Weights of a small mixture-of-experts language model, trained from scratch on English Wikipedia.
Size: 13 layers, width 384, vocabulary 32000, 79.5M parameters.
Experts: 64 experts in each of 9 layers, 64 bilinear neurons an expert, 4 picks a token, a sigmoid router.
Below are experts of layer 5 (counted from 0) of a mixture-of-experts language model. Rows are named router (the router's row for the expert), down (a neuron's output weights, with its number) and show model dimensions 128-255. Each number is 200 + 40 x the weight over its row's rms, rounded and kept within 0 to 999.
Before each expert's rows: "raises" lists some tokens whose logits its average output raises strongly, later layers aside. This comes from a sample of Wikipedia text that the model never trained on.

# expert 56
raises: ",", "it", "on"
router,272,179,218,256,226,199,162,257,124,225,199,207,225,197,131,183,275,202,226,196,229,269,272,249,190,150,194,212,249,161,133,236,244,195,189,189,208,209,224,202,255,249,216,285,147,171,223,236,229,161,235,197,188,238,171,248,239,178,250,245,160,163,154,264,181,232,160,278,169,198,162,188,229,131,206,219,160,220,198,188,162,180,154,273,197,196,167,177,231,202,176,172,133,173,212,213,227,225,236,62,217,184,238,266,231,234,224,174,167,175,172,284,202,207,225,252,125,247,245,257,184,179,199,330,241,230,176,204
down0,242,226,188,203,231,157,237,239,214,202,180,264,220,170,173,222,76,220,202,218,240,210,141,176,232,167,199,148,237,223,221,185,169,239,233,178,184,202,230,166,183,121,177,193,189,227,231,138,240,269,163,183,232,218,235,207,165,249,199,210,177,199,246,217,239,160,212,295,275,195,259,278,192,141,230,159,210,238,191,166,129,208,247,276,182,220,204,284,275,196,200,204,158,233,189,241,171,165,150,135,239,126,198,229,215,163,282,163,161,174,218,234,256,165,157,267,271,259,254,217,128,153,196,201,177,206,180,229
down1,219,161,151,235,204,210,255,208,181,244,205,116,195,203,124,222,193,235,161,196,226,200,163,184,231,209,149,227,173,216,194,158,198,218,228,236,217,241,129,131,221,184,228,178,203,219,171,188,249,222,189,142,208,108,130,197,140,221,240,205,203,241,183,148,123,177,271,234,171,208,236,250,202,159,181,211,205,252,211,230,193,183,208,207,204,161,220,117,187,150,200,149,229,188,187,191,208,200,259,235,200,253,230,251,132,176,219,154,153,232,269,250,153,147,160,190,211,143,158,211,229,232,163,235,245,161,207,211
down2,173,232,184,181,196,302,247,253,171,176,229,174,206,214,228,214,203,250,233,108,166,156,213,236,244,238,150,252,181,183,295,242,184,201,149,192,242,235,153,255,254,269,236,235,277,177,195,308,162,177,179,166,210,164,218,159,207,152,197,214,187,180,232,221,160,198,164,184,200,260,192,177,141,144,214,176,193,185,147,209,184,126,243,214,174,180,168,191,167,104,191,256,178,204,215,195,154,191,186,171,211,196,207,215,226,220,240,136,259,232,146,256,190,149,190,175,185,170,205,180,202,194,261,171,172,190,224,179
down3,159,182,145,270,261,177,190,231,199,215,216,229,214,195,164,174,219,223,136,241,182,218,182,168,195,170,230,234,218,135,167,271,219,254,196,183,228,229,168,194,221,244,237,175,225,202,134,175,174,216,220,258,94,220,193,208,215,184,233,204,226,201,224,201,214,157,172,185,151,197,180,213,105,83,181,148,224,220,223,224,180,226,221,177,134,254,247,224,165,262,307,129,220,158,107,134,183,165,162,187,237,241,134,197,130,239,166,188,171,205,274,203,250,202,152,218,146,201,229,278,159,270,166,200,175,203,249,213
down4,282,220,228,229,249,184,250,204,108,233,188,249,136,219,283,229,262,195,210,173,172,230,221,195,143,274,271,279,268,197,172,170,227,247,199,208,227,151,251,183,224,235,202,209,109,207,144,221,183,260,182,236,185,171,239,215,252,152,162,179,160,98,199,125,186,210,192,205,198,191,168,222,129,205,204,164,208,210,189,156,235,210,225,213,239,180,248,150,220,195,128,191,199,171,166,205,199,272,203,283,169,202,247,196,243,134,259,271,204,217,190,213,251,228,139,229,189,177,200,201,206,219,203,174,180,200,265,183
down5,144,218,191,257,212,203,226,200,185,186,174,244,229,236,117,270,116,225,121,249,220,260,256,163,150,159,211,196,203,196,195,193,150,210,144,274,194,134,230,197,160,232,260,252,192,222,210,178,212,171,195,240,241,220,174,264,238,181,163,254,196,159,195,284,236,202,216,217,200,234,226,250,153,166,185,186,171,279,221,222,193,296,231,240,159,202,225,224,218,236,137,201,229,163,163,245,228,221,164,273,227,228,121,258,172,272,263,274,194,228,190,111,243,236,263,211,185,120,163,192,119,160,255,253,116,225,204,133
down6,175,253,208,179,154,205,186,233,150,120,205,169,257,179,294,161,189,264,209,212,280,231,215,228,190,198,192,165,266,260,155,215,130,168,146,202,135,178,189,239,168,191,137,157,148,192,205,253,206,144,209,234,156,125,229,146,197,267,155,183,212,212,190,238,168,182,172,212,186,222,230,233,219,163,206,245,200,144,225,201,242,128,246,157,205,191,248,234,122,113,122,257,196,275,239,214,249,218,212,231,185,239,154,155,239,201,209,233,170,138,210,154,83,233,198,116,185,248,189,201,231,217,154,142,150,228,153,148
down7,257,174,216,238,159,206,176,218,221,244,243,201,203,103,178,184,214,243,223,212,186,208,176,134,205,207,255,256,196,217,155,192,219,191,220,181,264,203,201,177,148,138,241,198,189,274,192,190,166,175,249,283,155,239,207,149,223,189,210,210,215,192,167,220,190,211,196,163,200,251,201,197,267,252,175,256,235,214,188,216,136,213,244,194,203,131,234,226,115,194,189,214,185,278,184,241,239,213,86,173,276,228,210,252,204,192,264,153,240,208,257,163,238,208,175,177,154,207,220,120,178,199,162,178,172,207,181,277

# expert 45
raises: "cy", "ly", "ries", "pe", "rack", "ry"
router,235,200,204,187,260,188,154,267,199,345,157,212,203,195,141,144,129,213,235,216,246,220,227,178,174,171,203,208,222,203,183,155,196,200,169,160,250,187,224,217,122,216,146,160,171,182,213,221,173,168,160,206,157,232,197,248,273,215,223,191,193,273,240,264,157,199,214,252,167,279,122,209,157,139,268,159,166,247,192,211,113,175,218,158,154,218,170,181,255,204,201,245,209,220,181,261,221,251,197,219,224,156,149,138,282,255,196,195,158,224,221,243,150,183,227,245,200,230,176,220,245,180,186,245,195,252,237,128
down0,235,172,185,190,198,184,182,186,143,244,243,156,148,204,195,223,210,210,221,166,350,265,150,277,229,172,278,177,161,250,214,197,256,205,232,262,159,219,219,241,200,257,127,250,223,160,193,221,192,219,201,174,172,185,276,213,152,194,224,258,159,214,180,178,225,176,117,169,207,277,164,158,103,232,197,216,231,254,204,203,180,171,238,211,235,179,172,153,174,182,206,141,176,220,157,225,218,210,166,176,203,252,363,204,148,225,189,229,197,227,246,277,172,219,180,255,185,184,178,201,264,225,161,190,219,192,148,265
down1,270,231,153,229,307,239,212,247,258,237,174,211,225,201,190,178,215,242,216,200,251,184,258,154,133,195,218,242,170,144,293,209,225,142,198,230,260,137,125,206,109,147,207,202,257,134,178,184,154,214,166,178,226,212,188,156,154,227,133,183,217,263,186,187,232,202,288,252,153,280,227,225,205,258,249,180,201,215,252,187,192,146,184,133,162,263,161,199,207,202,234,265,253,191,195,248,228,155,237,161,206,162,189,174,236,252,108,214,220,162,235,188,135,198,202,213,211,188,177,238,115,155,208,147,188,268,154,220
down2,209,168,205,216,120,261,211,218,169,206,229,188,231,182,159,253,199,240,233,170,147,169,123,174,166,225,197,90,205,227,215,129,171,198,170,182,219,230,158,187,275,221,196,159,291,248,234,175,150,211,170,230,184,205,251,259,223,253,211,238,251,226,207,218,184,198,251,198,170,181,203,218,240,128,223,183,265,147,123,206,168,249,212,242,194,205,277,122,215,222,205,247,290,223,151,181,165,195,210,238,200,212,201,209,256,195,192,177,156,175,197,143,251,110,187,159,180,201,221,188,163,140,212,182,134,167,152,237
down3,232,222,146,159,238,200,191,227,213,184,171,261,155,152,164,253,225,225,202,203,117,207,249,179,230,226,171,252,172,197,254,187,134,183,237,160,166,220,176,227,205,224,165,233,270,161,169,210,183,239,157,140,205,235,215,167,178,125,163,196,178,190,250,256,212,208,186,208,274,236,209,243,132,243,211,244,133,195,216,141,160,204,259,240,158,210,198,192,222,289,274,220,188,239,148,226,204,246,157,192,173,196,173,240,188,224,220,207,199,191,225,181,140,213,240,195,80,184,186,207,282,182,250,135,304,186,127,240
down4,192,252,223,215,278,203,209,153,179,196,261,226,153,128,203,191,242,157,207,262,196,181,145,199,174,281,241,186,197,213,328,158,194,263,269,256,218,201,212,216,274,175,183,247,214,265,199,200,291,223,214,165,236,188,183,229,243,166,212,166,198,208,193,158,157,159,226,167,216,162,155,198,186,150,175,186,204,236,220,233,191,206,151,172,242,300,139,211,203,273,208,215,229,175,253,146,169,154,208,242,178,200,213,244,154,181,155,202,173,301,145,243,181,107,177,186,190,230,218,157,152,157,174,176,280,224,176,189
down5,204,179,246,253,282,171,170,222,183,112,167,189,245,229,218,184,198,192,168,237,221,176,189,109,184,148,256,160,234,208,213,212,229,243,208,246,180,216,263,245,156,148,84,248,191,123,116,165,135,135,155,172,171,164,212,239,191,183,183,208,216,181,162,238,147,188,230,178,204,177,152,101,187,171,202,202,130,173,241,304,266,140,189,213,202,151,248,227,275,137,138,185,203,212,212,201,172,142,210,151,204,184,211,159,122,216,271,193,143,191,295,226,189,259,123,169,225,181,172,256,203,271,181,262,219,175,210,164
down6,210,242,221,172,241,220,193,112,165,157,228,212,158,211,243,198,192,154,178,225,145,119,245,276,124,204,201,185,128,206,185,205,120,127,234,205,184,189,224,303,289,163,228,246,185,128,219,254,168,237,192,177,225,159,196,121,247,228,191,110,204,164,152,198,180,117,220,230,208,198,204,293,159,146,240,257,171,200,200,165,256,207,215,170,201,172,195,209,226,152,220,180,171,354,173,223,204,304,225,180,229,176,206,173,170,183,281,140,197,223,287,255,244,167,226,200,188,193,154,194,246,252,214,161,257,219,182,217
down7,122,192,192,161,176,240,217,217,179,257,232,224,225,241,121,122,212,219,166,277,243,243,210,165,218,268,264,222,85,209,173,240,118,155,145,185,234,288,184,203,253,192,219,148,208,200,166,242,241,218,214,210,160,185,225,205,181,178,266,214,219,194,268,311,187,183,183,188,217,161,227,264,163,221,172,171,186,234,165,248,295,196,179,240,194,153,242,174,208,234,192,245,212,207,212,216,189,147,180,182,226,198,177,272,214,229,267,204,164,209,211,240,190,255,172,238,233,204,263,179,200,125,194,205,164,192,156,215

# expert 3
raises: "sville", "os", "sburg", "oli", "ry", "ula"
router,216,147,207,217,108,176,248,244,196,215,189,220,168,219,212,167,190,164,181,227,149,173,169,238,253,194,273,213,276,216,200,195,248,206,246,179,205,260,171,253,191,131,176,224,204,202,314,213,206,273,304,139,189,250,180,216,190,114,82,180,164,217,244,174,179,211,248,154,186,211,197,256,169,191,168,283,187,198,160,167,227,237,230,246,244,158,135,157,210,197,226,183,170,173,192,174,161,214,187,242,143,216,229,195,166,284,202,185,187,97,268,192,271,252,196,222,245,211,244,221,175,221,196,164,187,96,199,170
down0,197,212,272,219,208,225,214,160,208,109,210,211,178,190,267,82,218,142,161,258,200,246,201,208,169,254,156,212,163,159,215,184,224,275,161,203,197,235,195,202,152,164,281,215,218,195,257,190,247,204,223,197,195,163,175,161,154,218,213,126,185,171,197,184,267,219,220,254,164,203,239,277,205,198,257,203,212,170,164,223,228,73,140,216,230,177,228,180,227,135,205,189,197,271,179,219,214,256,186,188,158,193,163,214,166,217,151,204,197,176,256,299,140,140,151,190,236,172,223,196,190,208,268,271,205,264,194,164
down1,130,215,190,182,164,223,241,176,173,156,104,207,209,185,209,136,226,185,155,198,157,165,177,152,200,177,75,119,194,179,235,219,152,208,179,173,174,197,154,268,209,173,116,163,196,227,261,127,240,229,157,163,224,180,187,246,175,178,226,261,233,208,187,188,177,198,184,238,222,138,256,219,225,216,201,179,238,193,194,287,244,196,177,214,222,272,223,232,155,228,175,206,239,102,178,212,188,179,288,307,170,126,230,183,185,193,195,154,204,191,152,129,147,262,227,163,236,244,196,111,209,232,170,215,208,215,134,194
down2,178,172,260,163,124,223,216,114,274,180,155,225,241,206,265,181,228,163,141,208,183,296,247,240,145,154,176,132,284,135,224,206,157,216,173,203,203,220,165,174,121,196,258,170,164,169,158,246,133,186,162,310,191,146,186,163,220,156,254,198,157,160,192,166,174,161,214,228,140,260,153,184,142,217,196,192,194,221,162,192,241,165,126,251,126,178,166,188,221,178,154,268,119,188,204,158,172,260,184,156,278,207,224,204,236,211,182,152,254,203,185,202,295,185,237,175,204,229,204,244,218,206,154,124,231,195,214,193
down3,147,135,225,211,149,260,151,207,162,217,162,199,234,194,219,266,233,188,201,163,199,203,88,150,227,273,193,222,185,198,236,140,181,241,198,181,218,156,218,161,266,224,225,229,194,267,209,248,163,138,170,164,183,189,212,222,203,214,191,208,226,182,246,142,172,137,232,262,262,249,216,274,184,195,203,143,147,264,162,181,207,269,192,195,235,155,188,242,224,159,208,192,205,158,229,223,241,175,274,191,252,229,144,210,123,176,210,162,245,169,148,216,198,211,207,224,262,200,172,226,244,236,190,226,219,223,218,235
down4,219,155,248,189,185,92,162,184,226,192,203,154,280,210,117,153,197,206,237,217,275,274,255,225,218,172,198,190,153,180,217,195,165,191,107,171,179,185,299,209,240,236,167,235,164,279,197,205,112,160,108,143,213,209,244,194,173,209,211,193,264,176,259,165,195,214,251,176,212,205,237,286,185,156,135,177,204,298,181,188,194,178,148,199,166,149,210,189,342,245,217,238,187,155,161,153,314,230,232,246,175,154,192,251,172,196,278,179,130,221,244,175,171,253,154,244,180,240,270,261,219,228,187,179,132,220,234,192
down5,209,176,103,230,169,161,203,213,199,202,178,193,179,208,256,211,189,245,161,187,145,179,173,263,278,228,195,275,216,176,224,170,211,173,242,179,208,182,214,268,229,184,156,181,203,162,158,145,213,269,208,205,129,224,213,210,195,229,229,178,264,249,143,203,134,145,161,161,223,168,181,198,128,252,206,273,243,166,137,296,177,144,167,127,212,196,222,113,179,151,200,209,218,232,163,215,240,213,200,243,292,213,225,181,175,233,176,255,227,255,165,200,136,196,243,245,230,177,172,307,153,237,177,142,143,303,105,166
down6,164,192,186,242,197,101,220,170,229,175,245,194,273,165,192,205,199,216,251,205,270,195,225,239,199,161,186,184,227,156,222,199,230,274,206,166,156,237,173,269,271,292,205,166,225,176,225,237,204,249,168,158,142,260,256,214,201,218,188,171,217,174,185,200,246,175,185,205,225,198,226,168,166,220,171,121,150,256,231,268,135,175,194,235,169,114,159,204,177,193,205,203,208,152,204,216,201,217,242,202,138,239,235,194,190,188,133,170,228,233,163,259,279,139,285,250,170,169,153,203,196,283,214,213,224,173,207,282
down7,209,149,222,201,189,228,173,266,184,159,163,271,213,145,148,190,200,213,166,171,206,236,164,209,185,229,232,166,160,168,147,166,203,214,177,150,260,133,273,239,212,134,265,224,158,234,128,163,248,179,215,177,180,196,184,216,181,175,209,137,182,157,251,222,176,206,198,177,139,200,209,223,269,214,223,189,117,205,301,179,236,197,128,249,221,174,190,131,171,187,163,226,229,189,154,237,275,231,215,280,178,216,247,235,236,251,247,183,228,212,202,152,201,172,211,194,197,188,163,303,241,268,230,173,107,190,210,251

# expert 5
raises: ",", ".", " own", " &"
router,256,148,172,151,203,216,198,200,217,94,148,215,270,156,266,201,200,138,240,158,201,198,141,219,266,226,216,213,243,212,255,212,135,215,222,273,235,164,168,180,184,228,176,151,188,218,140,232,167,248,151,210,163,177,202,107,220,210,158,190,239,144,118,181,228,175,135,130,189,243,241,186,288,262,237,165,177,273,231,262,154,187,188,211,278,151,210,193,148,189,214,226,247,164,292,186,270,243,230,192,270,226,213,198,209,200,236,179,175,210,185,173,204,269,282,202,95,234,185,185,179,184,169,193,220,159,125,172
down0,146,212,251,208,239,283,208,101,145,116,228,189,258,146,223,215,203,254,199,160,221,164,200,134,172,170,248,124,268,201,154,178,213,169,156,160,228,237,110,245,159,200,182,198,275,164,225,294,259,119,235,206,186,238,207,251,226,214,208,277,190,234,202,112,241,183,174,241,237,202,239,145,174,144,192,196,226,185,276,195,168,245,184,147,196,205,167,262,180,195,205,225,236,133,202,202,232,216,139,194,216,258,166,217,226,243,213,186,202,251,269,177,208,193,142,189,173,211,154,216,242,154,163,230,233,178,221,216
down1,138,187,211,167,278,199,168,237,130,180,178,169,222,198,183,232,251,149,213,225,221,229,217,194,128,223,244,212,256,164,196,172,236,206,238,241,229,235,184,203,159,245,217,174,213,121,175,157,132,201,178,251,207,245,172,157,164,193,264,239,94,180,189,131,201,206,190,229,242,161,172,252,224,225,196,256,244,160,281,127,249,212,138,213,212,264,205,164,149,262,106,327,208,163,187,235,261,259,169,128,174,199,196,198,184,243,170,184,254,231,169,198,184,203,242,258,186,184,187,173,262,237,210,195,158,216,220,227
down2,132,210,183,200,183,243,128,222,179,149,186,143,157,255,123,226,196,176,254,178,196,102,164,177,228,207,177,224,218,199,200,226,201,158,260,244,30,226,170,184,144,193,242,257,188,159,222,161,194,210,197,220,206,193,211,200,274,231,205,186,138,216,187,186,194,172,143,183,190,216,258,238,216,164,259,248,167,205,186,161,172,272,239,192,203,233,262,191,210,184,210,242,167,204,186,250,186,152,202,225,146,256,207,138,187,136,156,229,248,270,214,143,247,213,154,238,279,194,160,200,248,212,199,173,121,143,109,182
down3,182,175,175,185,175,126,140,266,240,135,226,212,272,180,253,250,199,166,207,212,222,221,193,266,210,207,188,245,174,203,197,188,204,225,151,214,196,198,172,164,217,207,170,209,223,264,208,148,266,237,221,209,203,242,239,247,217,283,228,239,250,154,238,260,212,228,193,199,154,177,260,207,332,224,256,198,152,212,258,182,246,238,178,248,251,202,225,224,207,192,253,230,208,151,232,177,226,205,154,151,215,177,245,292,240,227,193,218,220,224,206,136,244,234,221,225,188,196,245,187,140,167,198,221,163,238,173,221
down4,255,220,241,170,214,200,218,115,181,193,189,194,198,216,248,132,206,208,203,194,205,271,153,280,133,163,176,178,165,215,213,177,128,157,210,182,147,233,277,229,192,236,237,193,152,253,277,189,189,174,195,163,278,128,245,202,174,177,276,158,273,201,231,228,202,242,235,184,137,239,254,207,244,150,176,245,178,234,151,230,213,283,235,200,162,185,223,276,199,194,217,175,158,200,298,172,203,140,258,254,161,244,188,230,248,175,275,196,180,193,272,196,249,282,168,254,220,187,251,143,224,220,240,164,128,210,249,184
down5,253,191,132,258,163,229,239,182,164,169,189,200,191,144,269,209,207,211,159,148,241,209,199,173,226,243,199,197,239,184,208,236,199,172,130,245,176,257,251,187,186,212,204,148,175,201,159,214,175,254,153,268,151,122,224,158,141,215,247,184,180,195,160,191,188,260,273,164,224,201,280,331,262,138,201,220,150,148,213,151,204,250,176,163,210,260,253,240,247,185,141,202,222,252,233,182,187,152,262,235,209,231,150,268,169,220,208,179,222,208,168,223,146,181,203,213,178,211,201,206,240,185,214,233,128,192,184,234
down6,126,175,146,230,169,244,190,197,119,167,194,276,294,168,243,199,215,220,148,180,209,137,180,197,266,233,214,179,218,215,221,262,187,167,153,214,164,241,196,163,147,192,218,167,236,239,128,158,171,212,161,234,145,151,157,174,188,264,162,134,183,187,224,217,236,150,210,232,264,221,259,221,157,96,300,139,201,234,199,276,164,186,187,260,249,240,231,254,207,250,251,225,204,275,173,171,186,174,228,197,198,197,177,126,174,204,150,160,187,219,257,184,208,156,297,153,185,130,188,185,165,215,206,232,170,208,171,185
down7,151,224,129,303,231,185,211,235,186,117,269,153,226,188,230,226,157,198,202,146,179,170,250,193,193,225,158,229,214,239,194,172,160,121,137,226,225,106,253,232,160,243,146,174,228,237,269,192,215,177,208,219,262,242,175,223,186,179,172,131,175,166,142,206,189,127,219,99,251,148,156,201,156,208,176,175,185,147,201,146,218,200,137,184,170,204,246,167,226,242,198,301,238,213,162,210,226,221,158,179,154,239,168,218,247,229,198,165,219,204,206,199,266,209,253,117,229,145,223,137,212,265,241,220,212,132,205,230

# expert 15
raises: "s", "p", "c", "ska", "phon", "g"
router,187,199,186,208,162,196,163,183,129,193,175,268,126,196,210,148,178,191,131,230,275,286,166,236,202,181,215,165,194,199,152,208,250,119,120,237,215,191,165,172,145,191,156,202,229,207,187,137,203,204,243,201,261,235,181,194,186,219,155,215,199,194,189,185,255,249,260,163,199,194,254,231,225,177,219,217,154,168,220,225,147,236,181,188,215,238,169,148,242,209,189,244,167,185,226,208,215,186,231,226,198,184,163,135,177,149,203,173,159,160,230,183,222,176,270,218,265,133,190,206,205,232,247,125,213,215,205,161
down1,174,188,203,171,282,197,212,266,232,214,225,200,138,252,188,238,168,186,191,217,218,176,227,182,208,175,208,160,123,251,206,216,223,175,164,135,169,217,120,197,191,192,186,188,207,183,170,192,241,165,210,225,240,153,195,254,191,244,225,123,164,247,126,218,121,258,208,204,201,226,293,201,162,184,169,221,203,180,223,172,158,234,208,201,187,231,300,166,124,192,273,157,119,215,209,250,215,119,208,187,195,258,202,289,192,214,273,142,175,244,190,212,220,250,207,173,246,148,153,157,225,266,141,164,154,189,285,150
down2,227,171,190,240,201,213,203,240,244,211,212,239,286,229,183,205,217,208,165,190,161,197,175,191,218,213,150,250,138,171,242,201,134,168,176,180,184,251,225,114,184,228,215,168,213,146,281,152,241,167,166,219,173,190,155,213,195,214,213,149,193,218,147,265,238,166,250,198,222,191,252,243,182,253,235,275,221,194,239,221,213,211,228,196,256,263,154,194,183,179,220,203,101,218,183,235,179,195,197,263,137,164,186,256,185,245,183,223,165,158,151,179,161,212,168,143,178,245,169,235,200,215,251,138,169,233,234,225
down3,176,180,239,154,198,251,247,163,208,185,190,244,243,182,227,153,210,236,231,155,188,189,163,187,261,193,174,149,203,148,223,194,155,280,190,167,149,244,221,205,216,319,192,137,167,245,153,250,241,184,219,141,221,225,187,173,284,128,189,197,202,214,118,198,206,192,158,263,203,166,235,196,125,160,250,198,270,230,154,198,276,202,230,264,208,208,179,218,177,213,223,141,197,155,181,185,240,259,161,214,125,280,183,174,163,172,219,180,175,185,154,211,172,209,226,174,161,195,243,188,163,151,264,200,199,192,234,165
down4,162,262,235,193,146,158,200,223,182,128,173,211,153,234,211,268,173,226,175,303,225,217,184,233,215,121,289,233,144,233,228,202,169,171,102,181,183,218,112,246,260,226,193,245,178,256,249,222,230,210,113,197,193,220,170,271,204,176,188,227,252,164,151,224,182,204,179,218,226,116,243,253,164,215,197,244,134,195,231,225,231,223,156,203,283,230,157,162,252,126,263,196,227,198,239,190,265,216,156,225,179,279,210,168,169,181,204,160,214,156,304,239,259,237,124,202,240,142,191,157,201,218,170,196,226,179,269,187
down5,211,167,262,184,235,214,156,166,247,189,216,226,212,185,256,231,183,210,201,203,186,260,222,238,194,167,231,163,237,171,173,213,177,245,182,193,227,220,216,193,106,172,254,184,165,190,227,195,249,243,158,279,236,220,216,112,236,274,196,247,186,217,149,178,215,187,169,245,140,363,140,182,211,172,139,139,153,248,201,162,226,210,239,220,170,174,240,116,186,184,170,171,151,196,251,214,230,175,218,231,189,238,205,217,237,196,193,219,180,199,220,105,214,255,231,197,169,170,242,241,139,187,176,194,197,303,217,184
down6,233,239,217,185,246,133,226,181,202,184,237,214,131,195,229,269,239,200,258,171,196,220,232,248,133,232,313,192,209,203,218,200,197,253,240,180,262,143,270,194,239,191,205,167,137,173,183,180,196,150,224,255,192,209,220,96,188,159,214,201,183,143,155,208,204,193,175,232,169,253,197,228,175,180,262,142,222,226,192,174,282,272,195,185,155,227,192,197,188,275,267,202,181,159,210,254,272,281,195,229,214,162,178,151,207,232,241,178,207,183,197,162,173,180,174,212,199,227,252,239,150,221,206,273,233,209,232,211
down7,170,180,233,134,222,232,187,172,250,207,177,121,167,192,112,226,179,253,180,203,276,170,209,135,158,203,194,146,277,158,251,193,289,98,266,221,158,199,190,120,186,186,159,179,184,244,224,224,225,178,233,210,148,211,277,272,169,193,153,250,209,149,250,196,210,171,208,341,187,140,267,141,213,237,277,176,228,162,154,170,158,197,139,239,187,225,154,242,234,286,209,175,218,202,128,193,199,220,247,240,173,193,205,226,232,154,208,238,170,205,233,188,178,208,166,193,225,148,173,195,111,225,277,307,206,179,228,161
down8,188,166,203,162,180,191,158,232,222,135,199,172,226,195,202,274,294,231,102,169,166,189,175,195,211,122,179,190,141,193,235,215,180,231,163,198,223,180,205,230,157,206,250,253,180,158,206,274,256,248,178,207,190,240,209,150,261,158,158,200,212,232,210,185,206,190,247,108,187,198,222,132,113,273,177,219,185,175,162,162,264,182,185,230,252,165,186,179,209,203,209,253,194,205,220,150,167,187,270,215,134,224,186,200,223,181,166,197,219,205,200,195,140,180,195,220,246,181,259,188,186,169,184,220,321,201,176,227

# expert 29
raises: ",", " a", ";", " of", " as", " the"
router,131,123,179,217,189,275,194,124,231,242,182,228,159,225,158,219,164,243,260,175,218,224,213,174,245,220,199,191,139,216,164,262,224,207,238,197,254,215,158,184,246,238,242,187,197,156,262,188,231,247,180,209,203,233,185,174,184,219,177,181,268,212,198,177,281,282,299,249,194,182,258,209,277,198,146,229,174,206,202,115,138,298,260,201,253,174,243,160,179,209,192,236,197,134,224,191,177,126,111,224,199,169,192,160,162,128,166,227,170,253,219,212,246,161,289,223,202,229,215,251,180,240,184,208,221,191,197,187
down0,220,194,144,233,199,196,219,214,223,167,270,263,187,269,198,176,158,179,221,232,233,244,208,263,197,136,181,241,248,221,233,167,165,177,203,197,182,173,148,223,129,191,208,191,249,223,234,161,201,238,224,213,175,150,224,228,182,183,89,171,203,190,192,234,200,210,224,195,233,229,100,150,215,216,261,288,180,201,156,274,199,228,236,233,172,234,201,216,214,191,232,77,169,144,182,176,170,145,183,186,211,157,235,204,149,226,152,200,285,164,200,133,212,222,219,235,219,214,192,222,207,240,156,159,231,170,228,247
down1,282,189,258,265,246,251,200,153,120,78,214,209,305,254,174,213,145,207,201,149,214,229,179,211,196,206,243,197,137,179,207,230,202,188,159,225,243,221,179,214,294,152,208,241,166,221,224,214,241,227,201,181,163,251,239,240,210,187,185,229,237,265,200,145,192,193,224,170,231,201,252,216,233,221,241,53,120,186,155,202,246,207,202,138,198,196,190,215,149,112,213,213,111,156,169,219,219,150,155,234,208,187,220,183,252,137,197,202,136,208,227,163,135,212,242,225,262,242,147,170,189,198,239,137,247,156,201,144
down2,203,216,243,217,161,212,193,222,204,234,191,200,257,194,259,144,188,157,141,176,184,179,210,153,217,218,246,182,209,183,155,228,211,185,231,239,187,221,128,168,199,205,216,164,172,254,224,187,207,178,254,208,201,198,252,258,221,170,176,181,215,118,192,186,172,227,226,276,198,169,191,221,181,70,159,208,190,169,198,247,208,184,178,220,120,164,249,206,217,212,228,208,204,168,131,219,208,190,155,216,168,249,196,234,241,192,220,193,217,186,237,216,180,228,204,261,207,186,193,175,273,175,288,239,212,178,149,223
down3,222,223,170,218,181,232,132,142,290,237,155,178,192,215,164,217,264,164,168,264,203,226,202,214,207,215,247,252,230,242,171,235,177,153,146,245,180,168,136,125,245,171,191,218,218,176,190,192,248,166,249,226,204,84,238,116,241,138,247,255,190,172,262,261,207,214,174,149,216,261,221,284,215,244,244,157,224,237,253,137,164,203,190,150,143,140,244,227,158,211,215,195,171,233,182,214,156,229,218,228,221,191,195,201,196,241,166,214,196,239,158,224,233,208,175,130,234,209,162,281,264,146,173,212,165,154,251,310
down4,239,161,173,281,193,217,177,222,199,204,215,194,156,192,168,172,249,222,136,221,199,152,133,226,219,202,218,175,191,147,207,144,252,227,195,258,187,176,227,216,145,191,209,187,180,171,154,226,217,179,173,177,271,138,197,225,210,213,180,190,257,162,240,199,248,202,147,207,188,151,214,238,160,158,208,237,117,184,203,250,220,235,269,200,196,250,226,216,202,206,185,309,185,207,276,251,139,181,127,269,225,267,157,204,253,224,184,150,218,196,90,214,143,165,232,213,121,189,167,217,177,273,182,212,142,219,95,173
down5,229,208,209,151,204,100,230,224,263,165,229,181,105,183,134,166,223,199,245,211,183,150,228,205,146,223,185,156,145,229,230,198,160,225,228,257,162,199,274,141,172,227,159,138,192,146,270,184,149,252,199,178,237,157,206,165,191,122,219,210,282,239,244,177,211,202,179,222,190,165,168,198,171,178,163,143,236,209,237,145,106,232,166,146,220,222,183,160,201,177,249,212,267,239,220,258,232,213,198,301,229,211,197,187,215,192,239,259,243,232,186,245,228,213,219,190,175,244,159,210,267,184,95,184,140,198,248,286
down6,261,205,226,160,140,175,151,282,206,193,157,233,221,172,217,191,182,187,215,265,245,261,136,196,181,225,273,172,202,272,252,232,234,118,340,235,190,302,184,285,207,174,189,209,188,250,218,114,161,200,145,242,230,161,169,194,189,170,111,252,263,173,259,110,233,184,206,147,126,192,177,251,193,235,243,219,162,204,248,234,110,138,101,232,232,158,167,144,161,195,219,171,246,183,214,154,213,193,198,209,147,204,155,194,241,194,220,275,137,188,191,206,203,250,235,197,246,280,158,198,229,221,163,184,205,206,269,201
down7,126,224,145,143,262,200,183,203,178,174,199,181,144,279,312,214,252,180,183,113,222,210,188,232,190,255,212,157,165,205,153,166,170,232,184,165,212,244,263,212,229,129,89,214,155,269,194,218,176,210,210,230,194,204,239,183,142,145,189,214,238,225,125,183,197,178,195,172,154,200,238,343,189,169,185,219,210,174,207,199,197,113,207,186,264,212,254,178,194,180,247,218,178,175,209,159,162,221,250,218,212,254,315,266,138,204,184,241,240,181,174,156,288,271,162,189,137,194,284,188,263,259,195,149,227,229,208,252